Experts of a small language model.
Experts: 32 SwiGLU neurons an expert, 6 picks a token.
Below are experts of layer 7 (counted from 0) of a mixture-of-experts language model. Rows are named router (the router's row for the expert), gate (a neuron's input weights, with its number), up (a neuron's input weights, with its number), down (a neuron's output weights, with its number) and show model dimensions 0-127. Each number is 200 + 30 x the weight over its row's rms, rounded and kept within 0 to 999.
After each expert's rows: "gets" lists some tokens that make up at least twice as much of what it gets as of all text; "raises" lists some tokens whose logits its average output raises strongly, later layers aside. This comes from a sample of Wikipedia text that the model never trained on. Tokens count by the router's weight.

# expert 45
router,178,195,183,155,188,177,212,165,173,165,226,227,205,238,248,225,196,241,230,276,226,198,200,151,154,158,167,161,296,213,208,188,215,252,181,241,182,157,190,176,254,188,232,224,244,155,182,201,151,188,223,205,195,180,182,234,228,167,159,219,202,204,212,232,191,231,217,211,204,159,175,167,155,177,175,203,226,208,152,236,156,184,231,245,172,197,167,203,172,208,172,217,206,214,240,165,235,215,213,213,214,236,203,182,188,212,236,229,235,178,246,186,208,151,202,210,256,167,171,192,216,257,219,172,206,218,201,230
gate0,168,186,189,185,179,150,185,164,206,179,205,212,219,193,205,239,189,202,218,216,168,215,253,204,150,152,201,186,232,238,204,213,247,196,198,176,177,203,167,165,190,181,242,258,205,202,197,180,254,191,219,193,193,174,212,166,209,223,229,183,212,144,160,163,164,204,213,199,168,194,179,219,209,149,156,242,231,156,192,200,233,196,230,214,259,232,257,149,192,253,216,207,195,181,207,189,234,160,158,160,243,230,219,218,275,252,192,152,182,187,219,227,197,145,185,185,212,142,177,186,177,180,176,196,155,147,264,182
up0,164,240,169,189,233,143,226,284,205,195,181,180,206,219,200,225,203,188,224,180,198,151,189,214,179,188,216,195,226,215,247,164,182,187,180,166,220,217,194,244,177,190,247,205,197,178,240,247,176,194,208,205,184,213,190,233,218,187,248,148,173,227,195,192,269,215,229,252,132,167,211,193,276,245,239,240,178,189,205,194,183,164,236,180,203,188,238,225,235,174,198,172,176,194,268,184,192,167,175,156,167,218,208,165,230,235,231,224,201,160,221,245,163,165,182,195,199,220,149,185,168,212,222,251,220,207,188,249
down0,218,173,214,171,192,218,207,259,257,177,188,156,269,210,204,171,176,202,128,208,215,202,175,161,189,235,206,174,205,169,221,201,204,172,208,196,188,193,172,196,165,150,185,181,210,157,215,217,225,196,175,179,185,192,224,242,166,214,242,197,193,222,159,225,139,252,185,187,214,210,242,215,208,196,207,255,244,197,260,192,264,230,210,173,255,211,186,220,237,198,200,207,175,207,164,223,208,173,248,200,212,139,140,188,272,262,191,220,162,174,227,149,230,169,182,176,205,204,222,241,185,162,172,195,159,192,188,226
gets: " L", " B", " K", " C", " W", " S"
raises: "ight", "inn", ".S."

# expert 8
router,207,168,175,195,147,210,249,171,179,159,246,221,153,185,217,246,185,259,219,236,238,189,241,178,142,167,195,170,240,226,205,178,205,241,162,235,172,215,218,192,204,170,201,220,233,148,165,212,148,154,223,228,219,167,136,178,166,193,179,219,233,215,207,235,214,197,227,202,198,214,197,166,169,187,177,236,230,188,190,243,158,167,250,229,168,198,165,212,164,210,182,215,182,254,230,164,237,251,204,243,180,214,173,213,192,209,244,229,212,202,224,224,263,168,220,239,218,182,191,186,176,235,233,166,239,234,203,167
gate0,212,230,208,216,227,198,211,215,184,174,225,237,180,222,186,172,181,112,197,199,190,166,224,174,234,192,226,185,159,184,205,208,163,179,197,191,199,177,196,210,215,138,199,235,216,176,196,218,183,222,229,211,203,219,250,230,178,197,132,180,206,164,162,184,141,201,173,184,194,222,151,205,167,195,163,222,241,244,149,244,213,223,210,209,271,265,204,184,228,232,176,204,149,248,207,221,240,152,232,207,189,203,212,227,225,238,167,232,180,212,236,165,246,157,141,226,238,177,236,134,221,210,197,192,159,236,205,171
up0,210,200,208,208,201,241,214,177,239,171,223,189,246,172,191,262,182,182,211,175,206,202,194,190,148,161,150,192,199,215,194,223,240,177,276,222,186,148,220,176,199,177,212,201,217,180,158,210,210,224,191,193,211,248,158,183,207,194,162,192,259,190,219,159,205,173,200,175,185,214,167,214,163,205,175,169,120,184,157,163,153,184,225,165,216,156,189,243,177,155,235,218,191,207,242,169,194,155,195,204,162,197,274,197,175,195,218,175,171,211,149,121,224,250,203,250,199,161,212,182,192,189,205,195,149,220,195,145
down0,199,178,233,236,207,233,197,199,170,211,196,162,170,200,226,196,183,197,181,205,172,203,171,202,175,146,191,205,209,148,163,237,234,181,193,193,206,183,184,207,156,165,174,196,166,156,205,140,246,164,184,256,160,222,184,241,263,197,219,230,164,171,199,193,203,193,174,212,204,211,192,215,180,245,182,149,235,204,201,180,173,275,210,191,189,186,185,247,220,148,168,217,198,225,197,284,212,242,190,162,252,207,164,157,198,184,242,187,268,209,197,184,208,198,277,195,231,260,151,192,250,192,155,186,204,190,213,224
gets: " to", "s", "e", " of", "'s", "a"
raises: " record", " same", " include", "ugg"

# expert 65
router,199,192,182,157,176,196,265,174,174,186,245,253,173,212,212,215,145,244,205,202,242,182,223,191,129,158,192,161,223,201,199,199,259,276,158,214,167,219,224,217,206,174,242,246,224,169,170,152,192,156,229,201,194,191,180,192,211,212,205,204,224,195,218,196,201,187,204,201,163,186,182,167,138,192,213,219,197,198,163,222,137,162,234,216,173,143,172,204,187,214,184,232,201,259,211,170,239,226,238,219,161,245,195,217,153,175,237,197,239,197,226,245,233,196,220,245,216,185,185,184,168,246,200,185,232,215,254,230
gate0,195,178,233,185,195,207,224,195,208,246,158,219,207,231,214,144,169,250,163,197,255,192,199,206,187,221,159,226,170,173,216,172,233,192,157,220,140,218,238,195,203,166,218,283,264,172,197,228,221,232,183,161,183,176,199,186,207,211,210,222,185,174,223,177,186,211,177,240,225,140,218,191,207,200,197,131,193,246,187,221,186,225,227,205,202,218,190,174,183,239,239,201,198,179,230,158,191,210,205,190,199,201,194,257,200,164,253,151,169,133,166,205,214,181,249,271,151,252,192,180,161,253,225,225,184,177,195,186
up0,167,260,230,209,223,224,190,175,221,238,189,171,194,180,166,200,192,147,233,197,159,234,207,211,195,139,201,193,221,195,249,209,183,169,154,274,199,231,234,238,197,223,206,207,174,222,177,202,209,139,262,182,203,195,165,168,147,182,254,166,221,240,255,169,179,168,186,171,170,192,151,157,207,222,183,210,246,267,209,196,201,207,157,208,216,250,174,175,263,255,172,223,167,179,193,224,184,197,183,229,165,204,210,172,154,181,197,195,194,194,243,241,215,208,220,192,207,216,230,195,236,156,167,201,225,239,234,179
down0,183,173,175,152,165,182,237,223,209,162,217,185,194,212,190,245,251,159,157,187,205,172,210,133,212,207,196,159,227,228,231,210,203,168,191,214,172,187,182,230,176,169,138,216,223,195,223,218,249,178,251,219,169,133,123,207,214,193,192,175,248,187,176,206,195,188,209,208,198,210,135,177,181,188,210,214,209,232,192,222,203,128,183,208,192,207,164,201,200,208,183,176,199,179,213,180,189,153,195,215,173,220,148,196,190,178,224,193,174,233,242,188,254,139,102,164,240,205,207,273,210,208,188,153,210,200,195,184
gets: " in", " by", " on", " to", " at", " from"
raises: " the", " a", " an", " his", " its", " this"

# expert 107
router,191,163,139,199,181,185,224,151,166,176,217,209,201,192,243,235,166,259,238,207,243,201,212,186,167,193,193,163,229,219,194,223,213,220,136,190,173,191,208,213,197,153,204,239,264,160,171,162,172,169,224,221,170,183,177,186,165,170,179,188,210,199,217,205,218,211,237,199,146,173,146,158,158,181,164,207,223,245,180,245,149,191,216,198,195,192,155,236,164,196,174,201,196,207,232,195,230,198,235,243,186,217,194,171,169,206,267,191,214,200,247,227,257,185,244,207,233,164,160,162,221,247,224,166,253,222,212,248
gate0,158,152,170,208,201,239,199,176,200,206,228,254,188,191,211,169,242,210,208,172,237,216,141,138,186,202,200,225,191,194,192,294,206,196,207,155,215,195,198,235,245,199,218,161,180,177,231,223,155,211,192,186,166,173,222,161,219,242,191,173,253,177,132,224,229,181,196,196,166,166,215,194,205,257,194,206,166,241,202,256,214,174,215,193,163,200,213,237,160,211,186,164,183,166,219,233,225,223,213,223,160,184,216,180,215,197,253,252,180,195,161,224,192,175,238,183,224,174,214,182,199,147,210,201,287,229,156,222
up0,183,152,172,202,224,217,203,160,159,249,214,178,180,256,155,170,178,201,155,204,176,239,203,170,160,218,248,214,238,184,257,240,235,150,203,209,222,223,206,167,162,192,167,225,208,194,160,171,221,205,140,265,179,200,216,168,156,146,170,228,183,180,132,231,227,212,228,182,165,191,215,197,178,196,192,223,211,202,143,222,176,223,203,238,226,235,244,198,222,232,162,180,201,219,186,194,208,193,273,179,237,213,187,168,236,218,210,171,193,173,180,209,191,249,152,195,232,153,235,199,200,174,256,239,209,227,192,224
down0,224,203,179,212,232,175,202,199,167,201,191,202,221,232,138,170,189,229,163,191,150,240,208,181,177,208,195,223,208,179,154,250,207,216,191,213,212,208,214,227,229,210,192,208,212,183,171,164,108,181,219,206,186,208,183,172,151,218,138,183,248,214,169,218,200,235,233,211,167,185,241,196,231,203,209,183,229,220,241,239,214,223,273,187,215,174,157,249,145,283,213,187,178,153,247,188,169,208,205,173,155,173,183,196,204,202,266,175,193,248,195,213,208,199,241,218,181,164,217,175,224,156,175,209,123,222,179,219
gets: "an", "ian", "er", "on", "ist", " "
raises: " with", " in", " and", " without", " for", " from"

# expert 56
router,212,160,207,162,162,214,252,143,191,190,213,240,191,199,223,248,169,185,228,240,228,185,215,177,196,151,208,185,199,220,215,163,241,213,176,228,161,210,218,168,231,124,157,234,236,165,188,193,201,171,231,229,173,179,168,203,200,192,205,207,237,205,218,246,175,212,277,192,148,173,167,189,196,185,191,221,272,198,189,251,187,183,246,236,188,221,155,201,180,171,163,204,206,219,240,213,209,230,234,222,184,196,199,195,135,198,221,187,227,199,233,236,236,136,213,246,252,146,187,207,239,210,231,145,193,198,223,216
gate0,194,122,173,212,224,165,211,166,244,248,207,184,228,176,237,170,259,227,166,196,229,214,202,218,204,144,263,205,216,198,218,190,199,246,208,228,177,190,187,193,143,159,197,229,265,149,205,225,197,212,204,224,181,172,216,212,237,167,198,218,160,209,225,253,210,210,206,172,175,162,251,155,179,182,197,227,244,156,219,191,236,205,167,166,241,238,253,185,220,209,174,200,192,162,174,149,224,235,200,204,216,244,223,163,186,196,180,179,271,222,219,202,187,147,211,222,230,154,207,201,152,245,182,227,184,190,219,183
up0,183,235,147,158,221,195,237,231,173,253,201,205,194,177,115,170,189,211,132,191,172,237,224,196,151,175,221,224,166,203,237,255,214,183,203,165,187,181,234,251,209,203,210,148,201,180,200,223,230,183,179,209,205,125,226,198,196,192,183,175,233,219,215,183,198,178,145,128,168,161,177,206,208,189,234,153,212,188,196,188,159,179,220,239,170,171,146,196,186,200,186,225,215,182,233,182,268,202,185,237,193,195,182,169,196,206,203,180,129,148,201,247,184,228,185,185,153,209,165,220,161,222,169,171,209,192,194,165
down0,218,187,199,246,207,203,253,202,232,169,180,220,216,195,174,192,190,223,206,223,219,152,211,241,175,214,239,195,203,232,171,215,224,175,222,207,206,172,279,200,236,156,279,229,148,226,173,187,191,231,213,223,194,218,217,179,181,243,188,190,205,172,226,205,201,198,230,206,107,219,163,182,214,218,158,288,212,208,203,190,168,212,260,212,234,176,189,156,178,198,221,184,183,192,222,197,200,151,224,236,202,230,260,209,241,174,217,247,218,226,187,223,201,194,210,216,146,178,189,132,192,185,264,184,157,191,249,189
gets: "i", "y", "o", "ah", "z", "ir"
raises: "ski", "0", "tic"

# expert 52
router,237,168,209,169,167,203,229,180,156,154,218,219,210,190,219,240,180,229,204,268,190,164,208,174,156,164,193,177,237,208,204,175,238,216,174,215,168,193,192,192,223,190,221,214,238,164,150,181,157,176,226,214,173,177,175,183,188,176,197,226,221,209,235,191,209,181,223,228,179,209,200,142,141,156,177,240,252,207,171,253,141,179,253,233,171,178,156,224,181,185,169,259,192,217,212,175,234,230,254,218,167,218,162,207,177,178,243,229,220,206,216,214,245,165,186,243,232,162,183,163,226,229,247,160,261,217,189,220
gate0,247,204,169,210,230,176,214,175,171,215,253,210,240,212,168,223,187,200,211,252,153,184,185,162,195,226,207,198,243,209,168,205,183,214,196,160,152,173,129,203,216,163,207,175,163,211,201,208,185,220,189,227,197,144,227,159,202,266,235,233,201,237,248,196,214,174,195,206,230,255,214,171,194,228,264,232,164,190,185,199,268,206,180,195,191,222,186,242,186,249,152,161,173,214,266,166,232,200,232,213,160,213,149,196,277,196,207,215,249,202,190,187,175,220,195,244,177,180,170,205,241,197,226,216,241,175,187,229
up0,188,158,229,273,228,183,173,188,201,258,220,213,139,194,202,210,198,220,156,236,234,215,175,241,226,181,215,217,188,210,172,215,171,184,149,251,253,141,194,190,179,146,217,199,176,188,153,244,181,201,196,168,232,214,268,239,129,180,191,225,168,193,184,148,181,225,236,205,213,188,252,220,179,131,184,212,199,225,186,210,175,174,197,238,145,199,250,217,232,199,195,224,208,200,189,220,175,216,241,227,153,205,236,200,163,182,214,189,169,194,166,221,224,224,252,203,200,226,194,177,197,208,251,230,201,167,191,146
down0,208,229,224,295,241,220,193,220,186,179,178,190,239,163,175,168,225,154,259,146,206,176,194,148,187,157,254,192,189,181,214,227,211,153,217,240,236,197,239,222,169,245,223,199,214,182,177,247,230,199,179,190,180,216,258,186,173,167,243,175,210,198,182,230,276,188,184,215,174,216,225,237,202,203,199,227,267,191,137,156,187,216,228,237,226,170,187,258,217,203,223,129,217,195,180,211,192,165,207,191,221,181,201,209,193,203,172,224,175,226,211,197,209,214,182,168,225,201,227,190,209,231,240,189,193,146,151,218
gets: "e", " St", " ", "le", " Re", " de"
raises: "igh", "ight", "ğ", "ct", "vent", "ir"

# expert 46
router,250,171,166,185,189,212,234,133,193,179,240,220,181,196,221,221,186,242,237,222,200,169,246,177,194,179,205,193,218,230,192,150,236,251,160,223,162,174,197,168,214,154,182,235,233,159,161,176,211,181,253,225,166,165,163,200,188,190,185,222,204,192,228,228,200,193,260,229,172,201,131,145,169,185,197,229,257,204,173,258,186,190,250,217,160,186,137,242,124,167,150,223,205,230,203,172,225,209,230,220,170,224,187,208,162,197,219,190,212,232,199,233,219,149,209,209,231,171,179,197,209,233,229,178,210,209,209,210
gate0,253,194,153,183,183,184,200,163,180,125,208,171,233,185,172,209,230,209,260,175,186,178,268,208,158,160,220,160,186,216,172,199,184,237,248,185,177,245,219,237,193,230,211,188,177,201,174,203,230,220,229,214,128,218,216,160,149,175,168,212,207,211,214,218,205,155,189,194,189,205,125,213,173,208,210,248,199,213,164,182,147,226,248,177,174,189,179,178,243,208,189,206,193,214,189,173,188,169,196,184,185,194,180,202,202,217,253,202,110,188,231,253,161,235,234,189,215,161,250,267,198,233,205,192,216,213,200,213
up0,249,177,173,216,257,228,201,203,207,199,177,205,147,172,179,242,155,225,256,273,177,225,177,189,137,200,153,228,131,188,199,189,125,197,178,196,223,204,200,249,206,183,253,200,202,201,177,193,225,187,221,191,240,213,213,162,191,206,247,192,221,160,193,199,194,224,216,167,189,207,187,217,189,155,231,235,273,191,211,220,215,225,114,247,199,199,207,201,184,218,218,222,165,149,195,201,194,192,162,194,236,205,240,170,204,195,225,215,224,231,210,252,183,192,196,193,204,240,218,184,181,206,185,160,264,127,189,178
down0,163,154,229,155,245,242,174,213,225,191,163,169,194,185,213,202,198,222,199,246,182,234,203,169,236,201,191,233,207,223,264,191,224,182,246,238,195,187,151,221,241,156,170,208,243,185,170,236,201,122,186,208,229,196,180,199,244,196,197,199,258,186,224,221,203,164,241,214,222,163,170,205,197,227,194,238,208,229,174,199,189,194,212,192,193,139,191,161,192,167,209,219,187,185,212,192,197,207,187,189,139,250,179,208,214,141,244,244,232,215,134,145,226,207,206,231,231,219,194,153,238,272,203,247,196,186,189,146
gets: "im", "em", " I", "om", "ia", "E"
raises: " v.", "-class", "ploy", "ald", "illion", "hol"

# expert 76
router,200,175,179,179,183,182,217,171,149,157,241,212,170,183,203,225,194,246,217,246,190,226,252,220,198,183,178,196,263,205,200,219,243,257,192,237,195,174,237,211,251,178,214,218,220,190,184,181,160,162,232,216,175,182,188,173,198,219,215,191,208,207,240,225,212,173,267,201,164,185,165,182,154,136,213,232,211,188,148,207,171,138,221,212,201,162,193,240,215,224,208,221,177,245,223,175,215,252,255,250,145,228,184,218,166,154,245,197,224,206,212,222,221,155,199,233,244,132,153,181,180,198,210,180,233,219,221,224
gate0,227,144,190,178,210,215,243,197,181,237,169,186,192,247,203,164,211,142,219,156,259,255,205,139,166,226,196,240,171,214,202,165,173,220,225,195,214,173,199,174,190,182,173,212,156,216,153,150,210,227,223,230,201,156,228,173,144,200,217,229,139,250,151,213,251,201,252,177,189,237,198,203,222,195,225,184,160,196,213,192,207,214,192,205,158,195,172,194,181,182,156,231,200,240,173,183,192,193,254,234,197,212,238,237,194,150,221,223,148,158,234,166,206,227,190,239,251,182,183,221,181,155,189,177,197,195,260,202
up0,121,173,180,246,196,251,186,193,186,239,199,189,190,212,225,240,181,179,204,215,228,211,173,207,135,162,237,218,184,227,181,118,178,202,241,199,223,190,155,201,191,196,231,214,180,235,169,192,233,181,231,242,250,201,192,198,173,200,189,234,151,190,215,180,214,188,198,229,159,219,153,234,159,221,199,224,178,178,199,237,166,264,201,241,195,192,220,233,161,204,150,265,215,228,181,187,235,194,199,196,182,241,219,183,169,191,218,214,178,248,175,197,131,193,199,201,229,206,195,233,263,216,175,245,127,205,164,175
down0,211,168,222,236,206,231,232,221,187,245,148,181,196,172,182,168,196,152,229,172,223,191,177,150,242,223,152,248,157,263,170,261,193,204,191,215,244,234,218,216,183,221,202,159,192,214,224,233,220,149,182,193,222,226,290,190,198,204,158,185,164,232,178,202,220,232,180,188,157,241,251,150,178,219,215,205,207,238,192,197,243,198,194,206,175,191,207,190,219,208,153,155,198,207,188,184,182,183,211,241,167,178,205,210,195,206,220,195,175,187,226,184,245,178,214,223,186,226,249,260,157,123,185,151,208,223,255,197
gets: " of", " the", " The", " a", "The", " his"
raises: " H", " M", " N"

# expert 72
router,227,185,197,154,178,195,234,182,161,176,265,271,165,202,215,224,124,198,209,239,236,159,192,220,158,204,165,186,236,203,190,203,253,250,186,228,173,210,227,189,228,159,219,262,222,177,179,156,192,176,237,194,201,159,189,210,192,208,223,215,219,197,243,227,200,207,234,201,174,217,194,192,168,179,209,238,219,189,171,230,181,152,219,213,189,144,168,213,192,204,184,213,173,271,215,186,244,252,232,251,151,242,177,211,180,214,234,198,218,160,239,228,208,171,216,242,254,195,173,151,178,222,217,178,241,229,229,188
gate0,206,151,228,247,184,230,230,175,192,203,188,191,193,203,204,215,207,225,178,190,194,215,165,260,212,215,253,229,201,213,246,266,192,142,220,223,152,224,274,190,218,237,163,295,218,184,185,172,186,208,195,194,194,194,166,196,217,205,222,205,187,186,275,204,193,218,242,190,187,234,233,173,196,165,278,146,162,184,191,220,209,227,216,195,236,203,225,206,182,189,219,186,203,217,214,200,215,152,206,167,152,255,144,230,208,227,143,186,221,206,254,190,175,160,202,167,207,178,192,187,207,200,207,177,146,152,188,237
up0,249,167,199,216,261,151,249,220,193,167,171,238,215,230,187,217,166,205,214,192,161,244,180,202,216,200,173,192,210,212,193,166,193,213,200,191,204,194,183,183,185,239,166,227,166,178,220,223,222,255,196,208,188,228,207,266,220,137,201,190,216,248,182,236,190,170,197,207,157,184,205,192,188,205,182,250,181,209,175,242,201,220,243,194,187,224,223,181,186,264,166,223,149,164,207,173,210,193,183,287,220,215,160,246,152,184,174,209,174,183,184,246,124,188,216,217,202,207,242,217,216,229,182,165,121,182,249,152
down0,226,187,180,233,219,206,186,214,220,224,200,145,172,169,175,242,163,195,215,160,171,253,193,181,172,234,193,196,222,194,186,209,188,214,228,205,188,202,220,188,207,218,156,210,244,156,208,134,141,223,268,220,221,187,155,208,145,169,209,176,234,168,227,224,182,179,216,216,217,219,220,184,193,138,235,197,204,182,227,237,135,245,198,155,235,172,200,228,210,203,207,187,283,178,243,212,227,214,237,162,192,199,205,191,178,184,228,183,174,213,263,229,205,183,207,168,262,194,166,108,206,179,211,180,176,196,153,187
gets: " of", " for", " to", " in", " on", " by"
raises: " the", " this", " their", " its", " these", " his"

# expert 31
router,227,190,202,148,166,206,215,183,168,164,237,271,162,238,237,222,139,229,214,215,185,175,195,194,207,169,209,181,230,203,196,172,222,237,147,236,186,187,214,198,245,168,227,256,222,178,153,195,174,184,221,235,193,176,153,149,212,184,186,220,254,225,216,208,216,184,249,190,177,197,175,174,152,202,201,216,225,193,159,231,165,156,224,220,205,157,168,191,188,198,174,217,199,233,212,188,225,224,214,234,175,241,190,195,169,196,223,215,262,246,225,212,237,169,207,271,254,154,179,152,184,225,209,181,250,252,241,218
gate0,188,194,235,220,239,233,222,239,154,196,177,182,190,164,239,243,154,213,224,245,215,169,165,213,211,187,230,223,218,147,178,212,101,203,204,176,185,174,200,210,182,218,172,191,228,177,188,215,245,181,185,139,205,151,209,151,177,213,231,244,202,188,227,229,186,175,261,212,205,219,207,217,162,218,232,178,216,266,216,237,173,191,237,230,189,143,256,203,212,172,179,203,189,223,184,241,223,215,233,211,202,191,178,122,155,205,224,241,219,239,169,210,189,204,202,180,169,214,241,201,195,236,130,179,234,227,179,207
up0,199,167,208,241,225,200,190,194,185,217,253,196,178,230,219,215,160,191,199,247,154,202,172,223,211,173,266,162,208,176,188,132,198,179,214,247,205,201,211,177,165,133,207,274,200,246,231,238,217,140,218,193,178,172,177,240,212,243,221,200,254,143,215,150,207,167,245,174,236,237,201,190,208,177,245,198,190,177,231,191,196,182,167,220,170,180,205,204,169,227,206,208,162,201,179,211,233,246,169,219,200,170,223,207,245,189,193,254,171,266,174,187,156,195,156,184,187,193,187,218,215,187,197,230,123,164,202,207
down0,200,198,169,185,212,224,208,177,138,178,247,165,162,143,196,239,186,192,242,229,146,173,199,271,224,200,173,246,224,174,169,179,197,187,196,196,191,245,194,187,142,220,122,142,234,206,183,238,178,200,184,218,199,165,159,228,230,211,165,245,215,163,253,223,230,148,218,184,235,204,242,217,156,185,179,234,222,194,220,175,178,183,196,210,200,164,205,245,180,192,218,180,237,151,219,148,160,163,151,269,220,216,196,183,178,205,179,213,190,168,187,212,169,244,200,175,198,203,195,243,166,210,194,189,155,202,171,191
gets: " and", " on", " with", " of", " that", " by"
raises: " the", " a", "\n"

# expert 67
router,237,169,203,178,170,193,238,163,175,159,220,234,192,197,211,230,192,194,205,250,224,163,231,169,163,153,215,169,234,226,189,194,219,228,164,182,173,178,205,192,231,130,208,231,233,171,177,190,198,173,252,207,202,157,167,199,198,236,224,205,232,273,239,190,225,194,250,247,193,219,167,186,160,205,168,206,226,228,167,251,181,211,237,238,167,224,132,189,175,213,161,234,210,189,217,172,232,252,226,241,188,208,201,215,184,190,215,213,195,232,223,250,231,149,225,205,231,194,112,192,220,231,228,179,244,235,222,179
gate0,201,188,198,232,204,255,192,205,184,164,163,198,222,184,174,244,192,110,140,187,207,269,199,236,204,206,174,133,229,182,225,157,203,178,200,170,162,155,217,154,215,194,207,228,243,204,196,204,210,145,195,189,192,198,130,178,212,216,190,170,165,227,247,168,172,194,222,270,199,212,164,192,194,188,193,137,208,241,129,179,201,227,224,247,199,251,177,196,220,193,206,233,223,213,195,194,244,205,224,192,196,180,186,208,206,247,213,192,185,223,200,206,234,205,223,134,236,197,240,222,227,191,182,211,234,236,151,158
up0,144,141,176,186,156,174,207,238,218,230,232,189,236,215,179,221,159,154,145,237,225,201,211,193,173,201,199,200,255,194,232,186,212,195,189,212,250,195,233,235,202,262,168,186,173,235,210,265,176,183,141,189,204,246,186,216,190,241,175,179,248,246,159,160,229,246,234,209,197,179,189,178,273,151,198,193,181,166,211,222,204,177,240,154,180,205,216,149,214,252,211,197,219,170,235,190,230,179,156,213,206,197,184,239,218,219,164,211,125,216,189,230,222,179,208,198,236,176,218,158,199,209,189,187,231,186,240,207
down0,266,279,210,240,199,218,175,210,174,232,242,186,220,207,173,152,184,168,206,228,196,201,162,201,180,178,199,227,121,207,206,195,209,205,205,192,148,217,190,173,209,202,170,180,203,195,208,198,182,232,145,188,205,222,208,201,171,245,182,221,114,156,199,192,215,192,229,157,257,212,184,145,186,209,235,217,186,216,183,184,184,196,188,220,182,210,185,119,231,174,212,163,191,189,166,286,188,196,193,132,221,203,194,146,198,180,257,195,171,219,217,155,205,266,210,185,220,243,195,246,198,189,241,211,215,218,213,213
gets: " 0", "as", "is", "os", "us", "ro"
raises: "pe", "p", "per", "que", "'", " on"

# expert 111
router,208,170,202,155,159,214,211,166,173,195,204,225,189,218,219,231,162,237,215,234,197,174,212,161,163,201,207,148,225,208,224,206,219,244,140,238,185,193,209,216,215,183,209,230,225,158,173,178,131,194,228,227,172,188,186,225,244,161,177,196,201,222,209,206,211,199,191,230,202,214,161,143,164,165,188,253,218,213,161,267,162,160,222,238,165,170,188,243,179,199,140,241,206,199,207,224,235,249,232,208,191,220,133,204,184,155,226,204,233,186,225,222,275,185,197,233,235,183,213,177,220,260,215,178,255,246,183,183
gate0,237,167,202,203,155,211,197,203,184,194,171,150,235,175,144,196,222,234,249,198,148,186,241,145,238,167,165,230,221,200,222,212,188,222,177,256,186,152,162,250,242,224,223,227,217,183,210,172,213,198,208,193,211,223,243,220,182,207,204,194,233,235,208,207,208,232,172,130,193,201,176,188,237,234,135,222,260,138,229,216,218,141,205,194,194,216,232,231,219,205,165,212,190,177,215,219,236,163,220,200,180,195,156,143,210,197,160,247,220,196,191,212,212,245,139,216,147,195,208,155,215,242,237,201,189,219,211,249
up0,217,218,184,250,229,223,147,246,230,198,152,219,179,179,160,219,187,214,245,249,130,188,248,155,155,198,215,185,199,223,182,180,221,135,171,189,194,177,207,143,207,221,261,164,226,153,224,203,196,241,176,206,161,185,226,188,171,233,156,208,192,218,225,282,170,205,205,191,182,230,235,219,161,271,214,226,285,156,214,239,206,203,227,212,185,176,184,162,220,200,228,182,153,237,188,191,159,191,192,259,239,217,192,213,195,179,198,211,221,203,206,172,186,192,195,202,231,201,195,198,199,186,211,217,221,180,227,248
down0,179,242,208,178,208,227,181,253,203,154,209,234,129,207,185,234,221,181,241,166,214,189,220,223,223,181,223,187,203,215,212,211,205,210,147,221,196,213,199,182,201,168,201,204,218,196,165,175,234,136,224,189,200,196,115,166,216,165,180,177,236,186,221,187,189,190,251,171,223,219,227,183,203,192,234,249,220,197,191,193,118,211,211,169,216,197,186,211,183,188,223,170,252,219,179,178,156,258,213,235,207,259,197,195,111,235,117,226,156,199,210,224,182,174,234,230,188,150,162,198,170,201,202,230,206,195,255,187
gets: " T", " W", " St", " R", " B", " L"
raises: "ip", "ir", "ires", "uck", "ire", "iv"